config = dict(
    hidden_size=640,
    n_experts=64,
    experts_per_token=4,
    d_shared_expert=0,
    router_score='softmax',
    routed_scale=4.0,
    balance_bias=True,
    router_logit_norm=1.5,
    lr_router=0.000367,
    norm='rmsnorm',
    tie_word_embeddings=False,
    optimizer='muon_variant',
    batch_tokens=[65536, 131072, 196608],
    train_tokens=1226000000,
    dataset='wikipedia_en',
)
Below are experts of layer 4 (counted from 0) of a mixture-of-experts language model. Rows are named router (the router's row for the expert), up (a neuron's input weights, with its number) and show model dimensions 320-383. Each number is 128 + 24 x the weight over its row's rms, rounded and kept within 0 to 255.
After each expert's rows: "gets" lists some tokens that make up at least twice as much of what it gets as of all text. This comes from a sample of Wikipedia text that the model never trained on. Tokens count by the router's weight.

# expert 37
router [ 73 110 174  89 111 123 133 122 165 113 137  98 136 157 127 137 109 113 169 143 144  99  99 148 120 146 129 114 158 123 125 118 150 158 181 104 136 113 166 123 141 113 174 112 130 105 137 152 147 114 129  91 134 132 128 116 127 106  91 145  89 180 146  90]
up0 [ 96  95 105  94 126  85 103 116 160 139 144 158  90 109  93 136 123 120 104 102 115 165 123  94 130 107 181 111 115 127 134 151 154 150 155 160 165 144 139 186 105 131 131 134 141 142 162 120 110 120 116 120  68  76 135 129 141 161 144 150 107  84 106 135]
up1 [ 81 194 114 142 117 123 112 183  85 104  94 119 143 125 147  93 156 129 144 106 158 124  85 137  72 133  87 137 126 137 159 135 127 140 155 122 158 158 149 195 144 142 133 101 122 111 103 140 101 154 141 133 120 143 132 171 111  91  88 173 145 109 135 137]
up2 [109 167 125 131  97 101 123 105 120 182 120 146 108 174 162 143 167  68 124 143 153 120 130 104 154 129 104 147 141 153 123 133 121 120 124 147 133 143 117 161  89  98 116 166 131 132 137  98 154 120 145 133 137 127 115 156 122 163  92 134 115  97 117 157]
up3 [135 134 124 135 143 111 115  99 160 127  93  84 117 151 157 101 119  87 109 131 131 119 144 119 143 147 108 135 154 131 131 132 103 136  93 158  87 137 143 132 139 157  69 158 154 143  87  95 138 141  93 129 109 126 110 107 171 146 156 130 129 158 132 151]
gets: "ly", "y", "is", "ally", "us", "al"

# expert 3
router [165  88 106 152 116 176 123 156 116 111 111 153 143 104 147 136  82 147 146 150  97 142 153 109 118 130 141 128  98 153 141  94 120  77 101 127 154 106 134 144 117  94 169 133 154 108 168 130 120 154 163 127 137 132  69 135 120 129 155 143 145 130 143 101]
up0 [116 107 168 114 143 127 119 143 163  88 144 158 133 158 160 126 111 116 136 159 152 160 163 155  96 142  89 140 127 114 146  90  89 158 161 126 134 105 114 116 153 144 143 107 104 102 160 132 128  68 112 153  91 117 122 160 142 108 139 145  98 132 108 131]
up1 [106 108 108 114 151 121  98 159  99 196 105  73 156 124 145 111 139  91 138 142 131 185 148 106 137 143 141 133 144 178 154 161 136 141 115 101 153 117 118  89  95 113 128 161 135 124 147 125 146 144 105  80 135 139 136 141 154 140  84 136 130 134 141 152]
up2 [144 110 123 100 130 122 103  99 136 121  85 140  89 106 163 127 136 132  88 156 130 132 122 110 142 134 172  82 173 143  84  90 126  80 121 134 121 109 150 191 167 114 152 109 107 132 122 110 122 102  80 162 145 124 141 117  90 150 158 141 162 137 141 106]
up3 [ 74 131 174 173 152 135 168 124  82 129 122 143  98 102 150 147 120 141 135  70 133 103 121  92  99 129  99 124 127 115  94 132 131 120 136 175 166 122 119 143 144 128 131 171  94 114 138 142 148 114  87 115 138 138 107 112  92 124 164 110 157 103 136 133]
gets: ",", " in", " the", " from", " after", " on"

# expert 23
router [136 144 132  86  96 119 122  96 119 107  95 101  99 148 126 106 136 128 101 105 142 109 133 134 101 122  92 147 157 123 121 133  95 124 134 136 124 181 105  95 164 127 128 122 155 101 123 132 108 134  65  58 152 140 112 129  99 136 143 142 167 117 156  75]
up0 [126 111  97 177 128 115 118 139 161 117 157 133 108 134 144 103 116 109 109 131 131  72 118 104 113 124  91 137 165 162  97 108 159 172 152 144 114 144 143 166 104 157 128 121 139 141 146 141 124 100 112 128 159  82 126 165 106 124 103  86 180 111  92 113]
up1 [133 103 160 164 124 100 160 168 134 101 123 118  92 106 126 151  98 152 134 137 159 122 137  89  91 130 135 127 106 106 170  95 140 144  99 152 161  84 175 167 122 132 139 161 119 134 131 120 114 114 154 116 158 126 105 127  97 128 139 107 146 112 144  80]
up2 [ 94 139 173 137 145 155 151  98 117 139 139 131 147 111 107 129 145 139 169 183 120 174 135 106 112  94 116 131 132 113 136 103 101 112  90 155 135  92 134 103 125 125 116 129 151 187 130 158 129  86 142 131 100  99  95 153 139 138 137 135 141 132 121 114]
up3 [108 161  96 110 128 113 140 153 142 127 142 168 131 122 109  99 101 161 174 156 147 137 117 131 131 137 163 142 127 115 126 121 157 123 126 148  91 110 141 110 122 134 114 143 151 117 160  76 132 144 126 118  97 143  83 129 134 109  91 144 135 138 122 118]
gets: "s", "es", "man", "ers", "son", "er"

# expert 53
router [130 122 112 129 128 108 109  85  68 102 155 141  99  93 137 169 134 102  96 114 135 122 155 157 133 116 135 138 169 139 128 148 164  99 163 119 105 158 152 148 167 142 119 129 157 113  92  88 135 115 177  76 107 120  61 137 122 133 126 129 115 111 159 172]
up0 [161 109 160 131 111 160 160 128 120 138 141 104 163 132 130 169 119 109  86 123 152 119 133 101 115 132 174  86 200 108 144 129 109 150  83 136 152 138 158 105 151 151 142 127 125 125 110  83  85 148 138  86 139 153 125 112 143 118  95 109 156 123 162 132]
up1 [114  74 121 117 139 140 147 168 129 107 187 114 115 148 116 108 117 164 185 104 121 117 152 103 112 125 110 108 103 168 139 149 135 144 110 195 127 138 141 160 111 142  81 160 121 129 124 134 134 132 162 100 149 138 162 140 100 130 153  93 123 152 119 111]
up2 [148 115 144 144 104  78 122 147 121  92 181 118 122 141 109 155 112 125  89  72 108 122 166 133 130 145 131 178 109 137 119 185 110 157 117 134 149 125 138 107 155 185 125 157 126 129 137 133 104 137 140 146 145 100 121 167 124 138 165 123 148 142 132 138]
up3 [140  98  93 124 122 123 112 118 136 147 112 112 148 130  95 142 122 125  79 117 157 154 111 115 138 157 141 144 133 115  93 123  79 124 101 158 121 176 133  45 157 126 153 116 140 109 161 174 116 118 164 158 104 154  91  98  90 131 170 141 159 117 160 173]
gets: "\n", "==", "===", "c", "=", "===="

# expert 19
router [133  91 109  93 108 115 143 122 132 119 180 137 111 139 119 114 112  86 110 124 142 123 154 153 157 101 138 134 140 102 143 100 124  92 167 111  65 113 134 132 137 147 166 121 156  75  99 124 142 117 150 103 143 130  88 132 135 111 137 151  83 143 129 144]
up0 [125  95 158 136 128 126 150 103 139 129 141 136 125 160 108 127 123 142 138 113 133 121  96  82 141 105 131 114 128 148  97 104 157 160 173 165  93 118 122 125 150 109 157 137 105 117 105 116 146 125 178 138 177 150 121  85 129 132 140 122 143  77 102 125]
up1 [143 163 140 108 120 130 124 138 119  88 176 113 148 122 102 185 160 128 141  73 133  81 120  92 150 148 132 118 139 106 133 125 126  94 119 134  93 112 125 116  92 144 136 159 132 140 112 117 104 167 153 123 141 123 151 122 152 138  84 153 142 109 138  77]
up2 [105 136 105 114 139 170 128 178 112 126 118 160  93 107 144 100 159 154 125 122 140 136 117 136 127  78 118 125 171 109 182 171 116 157 109  95 112 127 119 112 156 151 104  88 123 120 125 124 147  78 137 132  81  84  72 170 115  73 100 102 124 119 128 179]
up3 [106 117 130 130 166 151 134 107  63  95 121 144 141 132 124 131 102 131 134 112  92 122 120 140  95 102  73 123 106 172 154 172 113 129 138 170  96 123 160 132 107 148 132 156 149 104 156 136  97 107 150 111  93  87 152 132 148 116  86 147 147 115 125  88]
gets: "m", "b", "p", "l", "h", "mb"

# expert 52
router [121 141 132 109 155 135 188 119 138 119 164 130 101 119 149 107 165 139 120 151 163 123 168 140 174 143 116 113 120 125 110 117  78 118 167 168 106 125 147 131 158  85 129 112 129 120  79 105 101 101 125 113 153 153 136 123 137 136 135 123 146 128 139 127]
up0 [112 105 157 118 121 131 191 110 139 146 143 147 168 125  80 134 137 150 136  85 148 126 107 113 140 102 159 151 141 151 119 143 152 135 157  90 109 142 107 128 110 122 150 145 141 143  98  98 153 136 137 133 139 187 120 139 177 168 101 145 149 132  91 106]
up1 [126  97 163 149 129 120  99 136 154 133 125 156  93 113  99 159 159 131 116 157 151 142 117 139 110 146 102 140 108 125 127 144 161 149 126 115 142 110 174 106 103 158 133  89 141 102 111 140 146  98 135 139 158 130 105 115 135 137 119 168 143 135 108 178]
up2 [121 111 133 124 174  86 103 177 143 158 106 170 124 139 170  86 104 146 127 147 111 153 183 134 128 139 105 187 123 113 157  92  99 129 114  98 101 132  96 158  98 137 173 135 131 139 135 145 151 111 121 114 152 168 117 110 123 165 128 147 137 147 131 128]
up3 [150 137 118 110 118  69 142 115 123  81 159 109 151 128 101 138 115 164 125 141 116 115 126 137  91  93 159 128 140 118 160 108  94 103 122 134 110 125 131 136 118 159 137 105 163  99 101 161  87 137 135  98 122 123 175 156 130 102 101 158 151 148 152 150]
gets: "al", "a", "el", "nia", "d", "th"

# expert 10
router [113 147 135 128 157 130 125 130  93 161 188 108 144 136  92  96  88 127 140 150  58 169 154 122 162 162 124 146 121 109 111 134 155 112 155 109 109 175  97 127 102 129 142  99 152 110 112  81 161  72 158 134 153 102 127 123  82 116 108 126  80 113 161 111]
up0 [106 152  99 142 102 117 173  82 133 126 129 121  82 140 137 123  96 139 162  79 119 135 117 148 101 117  83 107 112 151 110 117 141 108 167 128 135  81  67 124  95 149 130 115 126 124 155 110 124 183 116  74 147 114 105 151 124  80 132 149 114 160 120 150]
up1 [ 94 107  97  94 137  56 121  82 127 139 146 127 110 102 132 138 128  98 153 132 109 149 104 151 101 166 134 140 113 161 100 131  90 121 143 132  88 105 116 118 126 122 129 153 106 135 113  78  75 138 168 141 123  89  93 151 142 178 123 122 116 161 108 148]
up2 [129  88 158  96 143 139 129 127 133 157 139 105 185 137 159 139 126 136 132 148 149 108 115 107 135  92 113  96 147 177  65 142 173 123 127 119 131 166 127 145  87  79 128 108 136 126 126 120 138 122 134 150 131 131 126 158 120 133 104 105 109 136 144 128]
up3 [173  89 142 111  95  73 127 135 118 111  90 105 152 115 105  92 119  78 118  95 145  74 172 115 132 118 144 148 150 154 143 156  87 143 139 106 107 101 165 100 151 126 119 130 144  88 114 119 118 148 144 106 111  90 155 118  82  97 116 120 124 142 128 148]
gets: ",", " and", ";", " with", " but", " which"

# expert 59
router [142 115  96 115 160  81  89 146 143 167 144 170 153 131 119 137 112 123 155 131  92 122 117 136  99  85 128 126  95 128 159 123 148 140 142 123 133 148 112 126 136  96 104 131 162 125 148  90 109  87 142 144 130  57 119 125 143 145 154 110 143 139 124 166]
up0 [124 117  97 132 131  82 128  90 116 167 104 113 176 137 147 144 115 141 153 156 194 140 105 123 121 134  84  90  99 137 172  89 133 134 126 148 105  92 149 101 106 145 117 115 148 136 129 127 134  93 131 119 118 115 147 149 130 120  87 175 118 115 158 154]
up1 [118 131 140 137  88 159 158 126 139 109 212 171 169 150 125 122 111 129 136 122  81 130 119 119 124 139 136 162 113 170 104 123  98 118 119 132 113 143 107 133 133 155 111  91  95 175 113 123  75  67 158 142 123 139 166 131 117 151 124 132 115  90 177 129]
up2 [176 126 148 152 108  98 125 131 170 123 151 137 147 143 138 128 123  97 138 134 143 141 139 151 145 138 136 165 149 134 107 124 157 145 136 135 117  83 117 133 146 156 164 107 139 100 113 104 145 127 120 112 145 142  96 141 131 123 113 100 110 128 111 126]
up3 [144 147 161 114 142 186 159  95 112 134 100 117 159 112 132 169 103 100 145 133 130 136 135 138  90 103 138  87 129 172 112 111 119 158 120 128 120  76 147 144 130 137 133 125 158  81 163 142 127 166 154 108 160 177  97 120 117 122  97 166  90 123 139  86]
gets: " |", ":", ";", "/", "S", ");"

# expert 25
router [156 101 141 115  96 133 102  94 141 171 103 104 171 188 137 133 119 150 148 122 100 126 143 125 113 125 125 110 117 144 121 160 135 151  83 102 126 134 121  77  98 107 110 142 104 118 117 142 159  73 117 163 163  91 161 127  83 133 112 128 135 133 106 174]
up0 [ 89 155 119  99  98 134 124  43 118 157 152 141 155  77 129 101 153 100 157 140 136 116 125 122 115 121  98 136 100 142 154 127 146 123 153  95 172 120 157 145 111 154 114 124 134 100 163 143 134 117 128 156 118 106 112 124 180 124 132 148 122 118  98 129]
up1 [116 103 100 133 145  58 155 135 120 126 112 113 119 170  94 114 151 108 105 158 161 147 118 181 144 120 110 123 126 166 119 127 151 139 163 124 153 162 114 119 121 126  93  92 142 139 113 136 109 106 145  90 137  97 116 133 159 116 155 113 103 142 138 136]
up2 [155 161 120 151 148 128 138 103 115 163 106 139  79 112  88  93 128 131  66 163 100 144 128 144 177  85 141 143 158 113 112 101  96 163  77 133 140 156 118 143 136 148 143 122 167 111 159 125 139 133 146  85 143 131 131  85 139 107  93 143 123 115 146 162]
up3 [129 127 126 114 117 190  81 113 130 117 113 131 153 123 142 140 151 156 132  97 165 141 130  98 129 112 102 139 119 127 121 151 147 101 139 117 178  98 119 108 153 139 165 140 116 137 113 135  69  84 110 153 136 143 146 124 140 162  95 144 100 116  83 110]
gets: " |", ";", " —", " 0;", " 0", " "

# expert 46
router [151 133 110 117 175 137  94 110  98 135 121 129 161  85 111 157 160 183 133 118  80 129  85 157 147 124 116 150 125 141 126 127  87 115 152 162 138 170 127 125 131 110 106 143 136 168 110 111 129 176 156 135  94 128 140 125 134 106  88 132 168 120  99 204]
up0 [112 170 123 151 137 120  86 155 124 141 144 139 162 110  96 134 116 152 155 177  91 109 109  83 122 138  79 110 112 117 126 124 144 138  91  97 137 140 118 123  93 156 129 123 123 138 111 116 115 130 146 156 138 141 125 175 147 138 132 153 121 113 144 107]
up1 [141 160  99 127  90 128 146 131 144 170 132 146 119 123 128 163 168 134 143 124 117 150 101 128 145 135 118  94 145 160 141 115 143 114 184 151  97 187 164 168 160 110 120  90 122 139 139  99 115 146 107 137 156 105  90 117 107 129 159 108 112 111 151 103]
up2 [128 156 152  83 143 143 148 137 107 109 150 143 101 178  84 120 125 130 104 103  94 152 120  75 130 161 119 143 116  99 116  87 154 116 164 145 135 155 112 146 124 137 134  91 124 121  87 133 122 142 139 133  94 124 152 144 143 124 118 119 141 159 141 157]
up3 [147 113 129 134 112 135 118 198 125 100 120 139 157 164 152 116 135 131 188 112 106 100 138 102 126 139 125 158 124 133 126 144 170 156 122 115 108 136 133 106  96 144 100 106 139 122 120 144 151 140 146 104 136 143 100 153  78 113 148 139 174 125 143 130]
gets: "\n", " |", " the", "|", ":", "=="

# expert 47
router [153 135 122 119 106 147 154 143 105 166  91 184 152 171 102  71  99  98 140 112 123  99 148  70 152 120 130 106 114 134 140 173 150 128 145 125 131 122 121 106 139 106 163 116  97 147 128 149 117  94 168 150 132  90 151 166 142 124 125  91 143 157 172  87]
up0 [ 93 134 131 162 165 121 143 132 134 134 128 217 136 125 111 109 158 122 150 128 103 147 153 120 125 144  90 135 111 132 164 128 121 105 113 154  85 113 115  77 157 153 112 175 142 179 135 119 125 120 144 145 132 110 142 123 165 145 163 123 148 104 137 148]
up1 [142 135 116 140 160 134 124 147 116 106 145 152 140 123 156 142 138 130 113 123 132 152 153 166 166 183  82 105 136  94 145 119 129 132 114  94 143 113  67 156 158 104 179 138 147 123 114 143 149 152 132 108 165 161 143 151 110  70 132 117 112 157  78 134]
up2 [125 143  80 112 134 129 133  89 161 185 154 126 130 171  92 109 149 125 126 139 120 116 189 131 174 117 157 147 108 103 139 136 150 186 167 129 134 139 105 149 143 115 146 149 100 153 136 149 134 151 107 137 127  95 127 188 150 140 133 161 144 123 104  93]
up3 [151 146 151 136 146 149 187  87 161 120 153 158 128 130 102 122 137 126 179 143 152 109 135 143 101 131 142 136 128 163 111  96 123 107 105 128  72 136 115 119 118  99 102 166 158 159 167 145 113 154 140 137 107 132 136 129 121  91  99 147 112 150  98 119]
gets: " 2", "2", " 3", "3", " two", "1"

# expert 44
router [ 87 100 154 106 123 123 115  97 121 147 137 146 100 112 106  79 127 109 100 145 103 114 157 147 121 118 125 110  85 143 150 107 121 138 130 127 123 114  93  90 131 159 118 123 126  91  80 145 127  67 127 155 106  88 182 111  99 138 132 170 144 143 123 133]
up0 [164 114 105 152 145 111 125 133 135 119 132 146 130 141 119 142 137 155 111 102 149 173 123  93 149 115 134 107 131 117  89 158 106 126 141 120 116 138  93 156 157 109 117 154  89 138 123 117 149 116 101 109 126 157 140 116  88 122  95 120 134 122 137 124]
up1 [124 151  94 134 162 116 134 128 112 164 197 111 135 118 124 152 146 152  91  81 112  87 143 132 158 152 165 143 169 160 152 103 114 100 125  85 125 125  92 113 133 109 142 131 129 124 136 134 130  96 108 117 169 126 133 119 126 146 160 137 133  98  76 136]
up2 [137 120 134 124 131 122 107 109 141  75 163 100 134 128 164 115 212 134 131 131 118 116 114 136 149 132 120 212 136 148 180 117  96  62 128 129 108 122 151 124 147 110  93 150 130 144 147 171 107 129  97 147  67 125 152 102 132 102 150 160 126 129 119 130]
up3 [147 105 192 167 144  94 128  98 115 125 118 125 138 131 144  88 140 155 121 142 138 112  84 128 152 160 129 102  78 131 113 149 127 152 126 118 127 176 135 147 159 156 102 154 114 139  92 131 126 153 165 162 126  92 128 141  98 110 179 149 140  84 149 109]
gets: " ", " 8", "i", " 7", " 3", " 0"

# expert 45
router [109 111 135  86 122 154 133 142 100 118 123  82 139 143  95 139 151  79 144 158 164 148 139 125 126 101 134  99 140 102 136 140 125 135 132 111 170 127 123  91 126 120 185 109 138 117  93 131 174 100 104 127 132 123 158 136 137 132 123 155 170 127 158 132]
up0 [123 104 114 155 130 148 101 142 139 127 107 128 110  97 121 140 112 123 107 116 192 161 112 101 137 155  95 176 149 103  83 159 133 125 134 101 131 103 126 141 200 103 156 161 120  94 142 120 153  84 101 144 111  99 144 110 145 145 103 129 140 107  99 135]
up1 [109 163 117 169 131 115 148 106  97  75 128 104 138 126 154 124 163  99 123 145 136 109 109 124 136 104 106  86 127  97  84 129 138 136 117 110 137 161 125 104 188  71 131  93  89  99  97  97 187 181 142 146 144 121  81 156 108 146 138 109 149 127 122 112]
up2 [130 110 135 148 118 168 113 138 111 125 126 115 163 187 154 132 127 138 116 131 100 110 150 132 143 143 134 117 117 105  63 107 111 129 111 150 150 141 121 139 142 129 121 127 120 140 112 122 150 133 117 140 173 127 161 127  81 161 138  99 124 124 130 126]
up3 [109 149 142 125 157 163 132 103 133 114 147 125 136 157  95 128  94  85 118 125 104 120 144 147 140 148 121 150  65 137 120 165 141 166 126 144 125 100 126 105 158 150 130 123 103 102 135 134 140 103 133 159 126 127 125  97 144 123  63  87 146 136 142 127]
gets: " also", " –", " -", " he", ")", "–"

# expert 60
router [127 114 127 124 155 116 143 115 172 134 104 135 123 142 107 138 152 101 132 140 145 113 112 145  99 108 161 121 155 137 125 114 119 101 148 113 123 166 140 134 120 130 144 117 117 133 105 157  95 167 142 151 133  99 114 119 167 122 110 123 120 118 102 136]
up0 [144 117 179 138 152 134 169 129 116  93 146 107 131 152 140 112 144 156 125 107 112 120 154 108 133 138  95  94 157 123  92 119 120 130 126 145 118 123 114 122 108 132  72 155 115  89 100 107 109 145 142 108 113 137 120 183 153 127 156 123 148 109 123 124]
up1 [119 130 132 140 133 107 128 122 133 166 156 130 145 118 152 116 116  98  84 120 153 135 138 127 132 109 138 108 137  74 132 114 105 141  76 187 105 142 134 129 119 131 142 119 125  84 146 162 154 118 115 167  85 136 126  70 108 144 121 117 141 142 147 108]
up2 [149 162 153 165 117 129 129 110  80  94 119 179 175 139 121 138 100  82 135 147 156  99 131 140 146 105 137 189 142 118 159 178 111 136 126 116 139 137 144 135 130 132  94 145 136 144 176 140 118 158 109 133  85 142  67  99 126 124 162 143 116 124 158 143]
up3 [120 162 166 104 130 112 131 160 144 122 104 147 144 144 167 123 145 119 163 120 142 120 141 162 105 138 114 138 128 159 108 178 108 126 126 119 139  94  85 112 201 142 138 142 180 152  96 144 116 115 137  90 131 132 117 125 156 165 100 123 119 149 172 142]
gets: " to", "ir", "a", "in", " can", "til"

# expert 13
router [127 132 104 113 112 159 132 114 102 109 113 180 173 112 106 121 105 137 125 163 128 141 196 152 157 123 124 149 116 111 128 100 153 132 132 120 126 106 106 143 130 124 174 108 150 142 114 164 146  74 120 136 131 105  99 116  81 111 137 125  75 103 125 103]
up0 [102  77 139 156  92 122  99 133 133 145 128 129 164 133 162 114 139 141 110 161 136 124 138  92 108 112 103 142 141 136 129 109 111 105 117 132 134 135 143 135 142 151 140 152 140 154 111 150 123 154 102 132 134 144 111 134 149  97 150 151 104 155 178 144]
up1 [130 137 113 127  99 114 137 134 125  95  97 128 150  93 165 123 128 112 127 136 121 109 109  92 157  99 108 121 125 132 141 123 116 144 136  91 125 144 144 182 140 131 170 103 114 155  76 113 101 120 150 138 144 144  98 160 137 149 147 145 125 154  60  89]
up2 [129 132 123 103  57 116 156 145 157 126 121 139 156  99 148 100 153 128 152 133 150 111 143  95 149 117  92  90 137 120 133 105  98  99 110 136 141 129 138 148 131 147 136 155 141 145 119 130 164 147  99  89 132 132 122 123 117 133 175  95 124 152 139 143]
up3 [181 164 155 144 134 120 143 125 114 125 160  98 133 114 154 149 148 147 117 131  74 161 144 142 146 133 120 148 108 159 125 105 135 129  92 156  95  75 108 177 146  97 133 156 145 145 145 115 122 177 176 109 155 105  93 136 105 154 153 123 148 105 122 133]
gets: ",", " and", " or", "),", " &", ")"

# expert 33
router [ 84  98 151  76 111 172 100 132 140 138 136 131 129 157 154 124 150  70 163 139 116 121 147  84 101 125 131 128 131 146 138 118 141 141 110 118 157 120 145 152 120 138 128 110 140 149 182 134  99 120 101 140 132 148  50 153 106 115 171 112  88 107 131 127]
up0 [101 114 153 141 149 138 150 132 118 131 133 104 174 116 149 111 100 143 111 123 135 116 109 149 134 125 167 125 129 144 129 142 149 126  87 145 108 135 118 124  97 101 111 139 114 157  96 130 193 143 141 129 135 152 158 132 121 147  98 118 157 169 119 119]
up1 [ 68 143 105  94 158 161 135 114  86 112  93 173 130  96 138 125 149 123 179 125 143 145 115 132  99 133 158 156 133 112  97 139 100 149  86 106 127 138 116  91 146 131 144 135 150 158 177 142 107 120 156 120 107 141 124 126 116 150  99 100 123 151 134 123]
up2 [132  96  93 109 119 141  90 180 161 151  96 131 147 152 159 130 148 126  93 134 159 105 121 126 134 117  79 117 132 104  88 154 113 193 128 152 109 144 140 171 129 128 119 128 120  96 161 109 106 186 105 162 150  95 160 140  85 148 133 131 112 130 106 118]
up3 [ 87 130 102 133 186  90 141  74  96 127 116  98 126  89 135 111 126 132 126 138 136  82  95 115 137 129 187 144 153 129  96 169 154 164 138 103 136 133 143 110 133 130  83 113 120 103 119  82 150 108  68 101 125 107 124 120 111 113  78 117  93 125 122 134]
gets: " |", " the", "|", " in", " with", " on"

# expert 0
router [ 96 121 122 104 134 141 146 103 120  94 133  97 159 115 121 172 131 120 127 179 101 155 105 130 126 102 115 148 151 125  78 156  95 161 109 146 148 126  96 164 112 138 133 119 103 141 116 106  97  95 142 148 123 140 142 143 161 130 131 108 146  99  95 135]
up0 [125  50  55 106 100 117 119 110 124  94 134 109 144 127 121  92 103 109 101 136 104 130 133 126 179 188  82 131 131 133  85 139 109 105 148 115 121 120 162 156 138 185 124 116 148 148 147 158  90 125 128 105 161 145 129 137 146 134 158 135 181 120 107 115]
up1 [125 140 112  85 118 145 153 129 136 114 118 166 134 112 162 129  92 130 144 125 125 115 122 124 123 152 125 107 141 132 156 124 117  98 123 143  68  85  98 112  66 158 120 110 169 155 163 121 125 117 134 107 141  88 103 104 118 123 159 131 112 141 131 158]
up2 [103 166 105 134 119  95 132 138 101  99 110 128  91 125 144 174 140 119  86 113 100 155 161 126 158 145 124  85 180 167 125  80  93 106 129 109 160 131 112 125 135  65  98 116 133 149  90 106 155 122 109 143 126 118 141 115 118 170 114 148 142 135 126 141]
up3 [162 101 181 148 109 140 132 102 134 134  91 144 125 122 130 114 140 106 123 158 157 156 191 138 112 105 185 131  58 109 149 120 161 145 134 141 134  84  83 171  70 157 165 132 112 155 137 126 162 148 159 101 132 123 124 133 128 150 125 115 130 126 137 131]
gets: " to", "ed", " a", " To", " for", " through"

# expert 32
router [155 118 132 131 182 164 139 157 102 138  69 158 136 172 119 124 107 122 161  95 104 128 121 121 194 141 102 160 111 136 150 115 109 122 118 119 165 110  90 111 113 156 129 142 136 107 136 143 146 169 119 140 144 133 120 134 128 140 137 165 119 164 110 168]
up0 [ 84 130 105 164 164 108 141 143 142 125 133 136 138 121 131 121  92 116 142 119 125 123 138 110 154 107 139 173 128 171 154 100 152 126 139 128 113 107 174 151 111 178 116 122 136 123 145 149 107 113 133 105 129 142 153  93 151 118 139 129 145 138 133  89]
up1 [ 90 135 152 131 155  91 138 108 149 132 120 108 156 127 122 111 122 147 113 157 166 146 116 135 159 121 118 145  82 149 139 184 130 103 130 117 151  76 145 152 117 120 129  79  95 162 126 134 145 127 110 173 157 118  90 119 155 107 124 141 126 108  97 129]
up2 [141 151 118 151 105 114 135 144 161 119 152 116 108  99 117 122 107  97 144 132  96 114 127 151 163 129 173 145  95 125 110 138 143 176 150 121 113 146 178  92 113 140 122  89 153 129  98 135 103 103 116 165  96 114 160 137 136 126  89 165 143 128  95 143]
up3 [170  95 116 133 162 142 119 156 149 107 157 117 134 104 148 145 126 130 138 145 156 102 153 103 133 134 107 146 111 147 138 124 134 121 133 138 143 178 127 128 115 134 148 127 118 110 204 145 145 122 113 173 131 170 118 135 125 124  95  75 129 108 123 112]
gets: " be", " into", "==", " \"", " a", "'"

# expert 40
router [146 114 165 179 138 120 160 113 128 161 144 110  92 144 107 115 140 129 178 128  81 114 131  92 109 156 175 134 141 139  82  82 165 133 127 106 116 126 125 141 109 114 102 123 131 129  90 161 138 112 169 189 135 122 172 101 124 133 133 138 138 138 185 177]
up0 [135 142 149  88  80 137  91 132 144 132 107 171  84 110 161 164 105 128 150 135 117 153 115 144 150 171 124  96  94 167  85 139 151 112 121 162 134 105 124 167 118 133 129 139 137 124 101 144 120  71 144 126 184 113  60 168 137 162 189 154 124 117 127 145]
up1 [ 70  77 125 138  89 161 141 118 125 114 119 150 120 145 123 167 109 102 154 116 127 101 141 142 127 157 113 141 156 134  85 116 160 136 104 166 120 116 124  71 111  97 120 115 104  83 143 110 164  95 130 143 103 127 111 155 109 172 145  73 137 144 144 110]
up2 [116 150 124 131 130 124 111  92 151 139 145 122 100 101 105 134 117 125 154 146 135 139 165 133  98  93 137 123 137 149 149 119 161 170 116 125 103 118 142 124 123  95 126 125 129 135 111 113 125 102 103 123 157  73 155 120 167 125  90 152 149 115 106 114]
up3 [108 125  99 123 127  97 139 137  81 106 146  98 136 135 142  99 116 108 165 100 139 135 109 137 101 130 127 118 129 136 135 120 161 146 133 143 183 158 164 113 156 115 125  72 146 154 143 137 104 114 122 138 112 106 127 150 147 187 137 113 154 140 126 121]
gets: " a", " an", "a", " A", " In", "In"

# expert 48
router [167 129 136 137 126 134 129 133 145 116  81 146 122 148 147 146 130 141 151 126 111 123  89  93 125 164 149 129 114 164 109 174 130 144 134 142 157 166 139 113 164 183 103 165 160  90 126 127 101 124 127 105 126 131 139 148 119 161 120 177 156 131 109 137]
up0 [154 107 114  80 138  65 139 152 117 174 102 119 162 138 144 123 181 114 127 133  92 122 103 122 123 114 139 140 124 127 117 111 132 121 146 131 136  91 160  98 105 124 105 157 152  97 104 155 146 116 124 128  93 134 113 109 153 159 138 112 123 138 161 133]
up1 [148 151 128 121 154 155 160 152 153 107 115  99 134 178 132 154 149 146 108 152 125 113 125 121 140 137 171 126  92 184 120 145 117 140 102 117 129 160 130 108 153 113 144  90 168 126 137 149 181 157  98 166 154 162 151 118  95 117 108 136 143 125 119 112]
up2 [166 146 145 123 115 191 111 121 135 119 129  91 152 165 109  86 149 113 107 177 120 109 159 111  83 118 153  95  87 179 152 104 131 130 130 179 127 146 138 157 127 126 148 144 122 145 120 120  97 124 139 143 136 117 145 123 116 161 102 147 147  95 133  91]
up3 [109 126 170 139 119 149 122 133 128 161 112 132 142 160 120  91  68 138 138 125 102 123 136 115 167 168 120 170 129 160 148 123 119 141 100 141 123 116 134 157 142 120  85  84 140 138 152 132 127 141 120 157 127 102 114 154 151  76  88 114 182 153 106 112]
gets: "s", " century", "o", "d", " S", " War"